config = dict(
    num_hidden_layers=11,
    hidden_size=512,
    n_experts=16,
    experts_per_token=1,
    d_expert=192,
    d_shared_expert=384,
    hidden_act='swiglu',
    moe_layers=[1, 2, 3, 4, 5, 6, 7, 8, 9, 10],
    router_score='softmax',
    normalize_top_k=False,
    routed_scale=4.0,
    balance_loss=0.000982,
    balance_bias=True,
    init_std_router=0.00755,
    lr_router=0.000616,
    vocab_size=32000,
    norm='layernorm',
    norm_eps=1e-07,
    tie_word_embeddings=True,
    optimizer='adam_atan2',
    learning_rate=0.00058,
    beta1=0.95,
    beta2=0.99,
    batch_tokens=[32768, 65536, 131072],
    max_seq_len=1024,
    train_tokens=538100000,
    max_steps=8035,
    dataset='wikipedia_en',
)
Below are experts of layer 5 (counted from 0) of a mixture-of-experts language model. Rows are named router (the router's row for the expert), gate (a neuron's input weights, with its number), up (a neuron's input weights, with its number), down (a neuron's output weights, with its number) and show model dimensions 256-287. Each number is 500 + 25 x the weight over its row's rms, rounded and kept within 0 to 999. Numbers have three digits each.
After each expert's rows: a language model's description of what the expert responds to. This comes from a sample of Wikipedia text that the model never trained on.

# expert 6
router:516451561494517513527492507542485448511490495458440521515477522568509524477521455511496500492503
gate0:508517489470451497521520495459477497517444523429439485497521467512518446522489538514554528517530
up0:517451532492467453496482464498520505529551521510472491525490492504507481512484513477487494484445
down0:533525476481520469479535514511469484456505466489494496495469502520500499457510482522469520500546
gate1:545509461468495498530517503493498523524528510494489497517486521506525507495511490508461482495541
up1:526509477475494505461529495481529546510522481470454497503490473430483528526474492460523468450525
down1:498470489486512544504493539502476530499506549531454472550471501507496523460468492491514500453472
gate2:489506496546486514506511526494504495502483518497462477514481513484508470521513465527490491501492
up2:540577471527480501481488527497505465501436513520519461494521543520471486486502518472533498503513
down2:508490519524513467494513478513478501483510521507518444521509507465492446504490527526511451461484
gate3:521499467516462483491489559484506497477473521514492473522470476533531473570480529488504491467522
up3:502496445497515515515491549473494530471506566536502507477514504529529516533552450481503480466505
down3:478456486447484520487464508516467454458487487495514503517489514493501521470463477497501476509511
Tokens in the first line of biographies after the name: born, birth years, is/was, and occupations like politician, footballer, professor.

# expert 11
router:541498516487537503566483508462536501478502513473491468495480502475526503513469535493514500494522
gate0:452541529482484463495452485536458470513509498485447533546536498527485483457528492507487496519496
up0:537483537503469515522555492497536483459516507462486508510498543529497483515539518486556506493554
down0:462564518512495528519498458496529469471499489508479488507481480497525484524507512499486499533509
gate1:477527473498450487467520487517461511495502504479515555484502471506495500497512423534529469522502
up1:456437499499477491507518505524514479475515489484502511530459514531538542478463488473465493519484
down1:509459482452523514500501506491482501515457496496507534460520471524475479529501529503503480507472
gate2:499500513470460516473486515510482463481508481519528480529472503471475464538486539512530517495496
up2:518513538499510484484455522481503537501488479537485481515488524492501514512509486454530488526511
down2:516486481498502502507500496512523433504520546492463506516479492500486506436523481517514438507496
gate3:517484442515521479494476539488523478516516510493485508489475510478440484481466511538516495507513
up3:491507491489495521513478500540480549558515554502503514475479504519533484469499488440507479490507
down3:511507492499536512514507525528540495489496481511470499502528535485508541492477523474529514494465
Short word pieces inside longer words, often just after an opening letter, such as c-ru-ising, p-rag-matism, a-no-int, U-er-dingen.

# expert 1
router:477502515490494497510542513521509468517441478534478459493502502513509508513525468472497487514475
gate0:496448503513493544496517490505518474549491487540461515473488464482498465484504476466447522516479
up0:504508492501408563515511507569489488461501500522546479477551457504533462442522489465498523480464
down0:494525476489502530490514486463475512476503498482514520502493478485476526503536463539522520496486
gate1:506485563489483487526533498481567498412515513499484501496526442492493436489539509453471517516481
up1:488533501480486499455466509481452494437474505478507531468479454485493546525480457519482535507464
down1:497492484525483527483530537496515516490473520519514502484471467511518534534513458514534523503499
gate2:468516493481448520484511542539469518492511496498525480497520479511483471504510477508473527501537
up2:491510560490445450457488528532502520481451480512504512520500471466520517503490483485504536495503
down2:492510507500477506485506479514511508485530485460498494499525507483505474503441520490520508510460
gate3:509518517485472507495524490517523482511494536530525436482518483495499489524493524507482482498503
up3:517485487474517463496484484472499507497541564489463508490509518531495494485518510474501464467466
down3:479493486476438497504467469490518503491526533507495494465517483500500440522523511486500538504481
Pipe separators and header cells in sports and election tables, such as | Pos | Team, | Game | Date, | Player.

# expert 13
router:549468520505491510472523479520494486523512487543514487491512522502490510474520510531527519509499
gate0:493516426444507512525517478524470513511403516455462558509545493486530524518446512532512494508519
up0:515508492440486514526484501520484474539486480491458462493485513512486542506515476514513477476518
down0:482480516488506503483518536537502516504540482499485517521487497488522427453530526452499473486472
gate1:505474532526495498540475478518484459524502488534503454517500444507518506496514510483486492528490
up1:529487479505489496477523519520494545429469481529487518500490489485478491513526504514473490464493
down1:513508518517513540481483479496528531501493488496484530501494509459483523454495498488497438472553
gate2:480480476513523501492470510495519517540471507537483488535477515493477511475481468526489480508475
up2:536477498510516480475512495511524488518494508543532455466478513562506533496485509514497488539531
down2:490467509486500508481498520519474513480477506477563491486480501519494485532492524523499516491507
gate3:527497504501472563486486473535533504487477494543493470531507496521501519495510462515486482518516
up3:492483545468475491551487491480514487567447491479498545557525539538548538495502494460511495493506
down3:476507550496480510480485448518488460511496510563495480575492481513522516522548500512482475506510
Main verbs, mostly past tense, after a subject or auxiliary in biographical narrative, such as made, brought, served, released, became.

# expert 10
router:513502558490507503461466520504505536449537525546468490466491506482525508506493485551531543495491
gate0:511521492517532469498483530467497488498537517479523491467524517506517453477474524502492490507481
up0:542490479478524496547442561509503483462506542487497496530493494509476477494475437475496494505512
down0:433484499470512495498510530493501478523471521477488504519537498487440480509487493484498495520497
gate1:511513514511509506464501471514508500516530517507501482497527520479517491514497578511504491492481
up1:471476528503535510497496486511482509507457506520520511493508475510477496489519492514473490486517
down1:555504494532530458485528501487522481522535499518511486471527450493492489487566499470482521523491
gate2:500522481488497534470511492520453536468521490524499508519526520480512528496554525506485505502501
up2:536493490510515521498538511477475517493511481477496513506515504506544513510492500526466522527528
down2:496503518514470506474470483520503488488495493480501493490470497512551499478495462488467507457535
gate3:510530487448516490432517467480453462497477493478535519478533508532511501521520543541484518522478
up3:486468519495490524528504489508515515520488505502487498520499475489489530480463469502495487495517
down3:530476506443506505453481507508479518470493492529504555472489468505532531484553510531502533510521
Prepositions and particles following verbs or adjectives, like to, from, by, with, into, between, as in away from, distinct from.

# expert 0
router:543513512522527485509516497507551523498460494501495491543468526503461499550548535491520484486463
gate0:457501571511523472529480553486496532530492508506503491471497450452529527517511557483495528481538
up0:509461482503488499435528464501476494485520534469530492503450522507472510507534521473520461483516
down0:503493484513491510514486505481530504503490504540500448533515517549487541497518460499511514467457
gate1:524485473492497443530474527533488506472498478507513523507500474499497498493534492530524510479495
up1:493535522484529502495516516518499525465503495505498518525533468561491523504475507506522493524490
down1:516520479495511517525497504496475473576513475471521464495470510479534475505499477469501447485482
gate2:479470548460459498566506509503508484516528519524518518463492496454583517508495503498527508493528
up2:505522491488510518493519492497508538503512530484482527526555565496516477505493530516447503512511
down2:508501500503548518533496492518505495478473483484482490537545518491497497478506529506540509473497
gate3:523517461484504500517502477486460523494509494465526494497500473497516501507503458515483481471496
up3:465488553474487515497524494486514478491480522484496463517502526496483517484491520475506483481520
down3:484493506491469529490483527522528473521449487474485487468491484470477501504486517488484548503538
Full stops ending sentences, including fused forms like )., ".,  and year-final 1994. or 2011., plus paragraph line breaks.

# expert 7
router:450506466519494520477482474517507487542532503450524471507536456460491476518522484520487507456482
gate0:519525534487532478462517521493504538485525493489483550516481491458462518548528528528515500490469
up0:492497478509476488467482488505526457444521525461532496511507487524511480491530499464543526487519
down0:506495481512473496456485476496506482525474518489500470497488507485489512538521456470488522473522
gate1:519495500494487435543519501512486486528516531492482521491480518480470522499491495523476521528472
up1:505452516495527494504522494520528473492483437482510504467497471483516498543511486507524512489499
down1:512521501470517522465493452514517499491531476476494516508467504490464438501530499543507493498484
gate2:474518521485456500483506487523478560454504502490452490506487547516496476512536516478486517474483
up2:484448503475531508538499495513494466457514509514526522484501513514513529505455528550502518482499
down2:485562472505493481503478522525495511596472480532496458532479494511483526489469506501489494541525
gate3:449477559465540481527541447492508486501499505487506477497503505454525542505473434475496503490468
up3:491545483518500484528520506469493526498521521516495482482498505472504492521499482483485485511502
down3:514476507509471504530509461481488503489502506503526462514528498495488503530519512533513494520480
Quotation marks and words inside titles of songs, albums and films, and personal names in music articles, such as "Save the Last Dance", Wilson, Albums.

# expert 2
router:463540474468478496521512525454458500489498496525509508483488474518440465503492527451487495533526
gate0:509495457478519513483499482485525544472521527470477490475530547476527534481495493505511514502524
up0:467454530486526488524488502505516502524528530512504484504529512515516460475498490539459476516521
down0:469462458477511512498523480431491467520511493487519499502424504538479497537488464480477483494510
gate1:493494488455512490479471486508486487483518493492520561474516516516537494463501465531508481474508
up1:538499522503462495487482486535525522509536510520487536530490509481507477485482509484500470484520
down1:535487486496494516503529461502531527458475524494465478516506534496491511475504452544543509518548
gate2:459537535519539516499473488496520511462495532472494522484443500538509510509537473516477533503471
up2:495525540511515488472481531492520513502481534498505496481479498543460490498544494480513507516529
down2:485498495475466531511465494525485491516440529486547524511515451511498536521480499422501536502515
gate3:518514463494504511526477508544499451471478515481493539494483473534481524517462514481496498471503
up3:482506513503476494495528494512479500525533510487521480488524503496519499480504443527491481494485
down3:495488508532504518493526457496513511483478499500480459502519473472464536502510482527498494492485
Nouns and modifiers for materials and building parts in architectural descriptions, such as stone, iron, windows, roof, bronze, plus some articles.

# expert 3
router:479529476528510490495516514507511528505537492473499521501544543481484562458458475522477471528507
gate0:507549470512482516525493521518478522468443468475483536504522508498509469465502490595500508508484
up0:501540477510481519516497471553466518485498515472533556497512536484484552496502501540515481500523
down0:457507492490508459467479496505488500514510468517522494470505510492518480508572511502491510498492
gate1:502513508533487576519535467532483525552525485471476521537498473489503514527503514510526509489497
up1:557523513482494497471525467534513475478462508497477508473462542525506484491518529531517511490493
down1:519474509506476466492498484541480517499466517476553479528536486495452511516492520493477452498470
gate2:505478492514502487478431513528530502519495508497537501467522458490483419488520520496535502481495
up2:477490499535528521490497464541527534541504481503480484514469486540522485512484500470538465554480
down2:507520527498517537475485475500541511484515512493468542569473514513511523480478523481510486485512
gate3:456521467497472435565513465475510484500515503517472499487515510434470484516504495476483440490485
up3:500486476515493506505488485530530497521476518474454494516519536496486521487518517528469503510503
down3:408523471462513505506496516499519518496522516515436494513507514521530539529525460491516470504481
Nouns and name parts after "the", mostly in political and historical prose, such as Council, Revolution, Jordan(ian), Union, often before "of".

# expert 14
router:461522494492533515503465502521449479480508457499473540529487499514494510508507477527517519522469
gate0:522508510499547489482453464501473507505521501500491473494514469538477465481501520515506489513519
up0:435498504472474461517547519494484464457474489520515542520487492504514530454503487480517505511524
down0:495501492501504487520502524499524473545531480508497452498549470496496469495503537479537482516506
gate1:544516516506546517535530528558506526513494510514485538516474487504512482516489495555508491520524
up1:550476440529508532532540481479516461501493511500495468477512498466521486486507518495487485486495
down1:494485470501489491511520484536506490487507510524530511489544496518479528521512539516493486536524
gate2:498520447476529519500530490481492502494496484495553520470567467518497499499482523555490477486586
up2:533505527489502548483485460483520471525501524494517453438465528523499507491506474521486469487523
down2:476523519482504508498494508496504464488529484517509510498479505472503538499496502478480529528535
gate3:486487492487507475526544488508524492546467501534495527502479528553501446496513508434553484525515
up3:510473533493511447501479507470488543535514496466508502477503524517528452482542508503510561525525
down3:497526508485452499517549499466479473488506499479525449506500526523528544528505463508481494501465
Pieces of geographic coordinates (N, ′, invisible marks, decimals) in infobox lists, plus Slavic surname endings like -ić, -ski, -ová.

# expert 8
router:525528478546488488531503514456525491493522496498541520501507499456464490495513502496502488487483
gate0:502499507515483489507513495526489458521485486527482512487508442524493490517486453483498517545500
up0:487509473513495495470518514528476501505476497500495469484517452518458549507500498470468479527507
down0:478476514479498522549519469506500463457544482460490515489493521463563499486499488485508461485523
gate1:515516472517534500515491524463514481494480524544512487544451507459491493469481485475482473498462
up1:503473507495474474505498496514450471518475449514483509513515501456474529520499558479514475521464
down1:447557489520484548529533474486531496476481495508471517484466497459532497500513511530476505492467
gate2:502540456491475505475510526511465494475478506522501488457523533493494495513468477527517482518554
up2:477453446517526461534525486526499519521479509510542480511474471475481469526493500509479506496503
down2:569499537456483498494509524524532459502555537498477505486516491550507483478508514526522505501459
gate3:445515492514479483495499506475498472493492518468500520512482460527484480514458530451471501489557
up3:541431510499510483529480548480485487539485502479482504480489487504474458522512507514518495497478
down3:492477509496488481504478472567540513502492515569465494525541424494442495529543506504511489505492
Numerals and quantity words inside text or tables, such as 10, 34, 19 in years, scores like 2–1, and many, several, foreign.

# expert 15
router:500526475525464527500521515523481518501500495535504497487511464465522457521508483486488489464509
gate0:529526459483534465476495501473491516484485519525478524500492477529510507508444507462480502492475
up0:469491510478545465502510515519492526516545489528498464456488505490503462527526485490488498516529
down0:482443525506462486486477504496531487516429498513516506475557457482482516496516486526503492512503
gate1:508474505486482505495510542525485502509513492553492512484526525514506512508498511513569502510512
up1:506511526457501498488463471507492502550489497509472492508454543487478479504530521513478462474556
down1:509551496467463509487465514489552438534505468519498494502502478483508476472592494573504485508515
gate2:505473453522513534462510480549476536505498499573507514535462486458512521479495493471522543498502
up2:487570494506465474529469559485510499514488485483524496505519501493454455535484463524497519502494
down2:509513533503527518528491520470529491501525466473464515491470473480521502442503489459516491493524
gate3:501478498474484516498513502517503528443515512485518502510474559484491490507493511521469503511489
up3:503457560463506527456473425523509500483481488478490488492510504505540511494581499464525505526464
down3:526554505519461499505489534503509502526440540522529500473509502480489507480504522453510499502515
Ordinal suffixes and unit or time words after numbers, such as Ten-th, 25-th, 3-rd, years, century, km, also table pipes.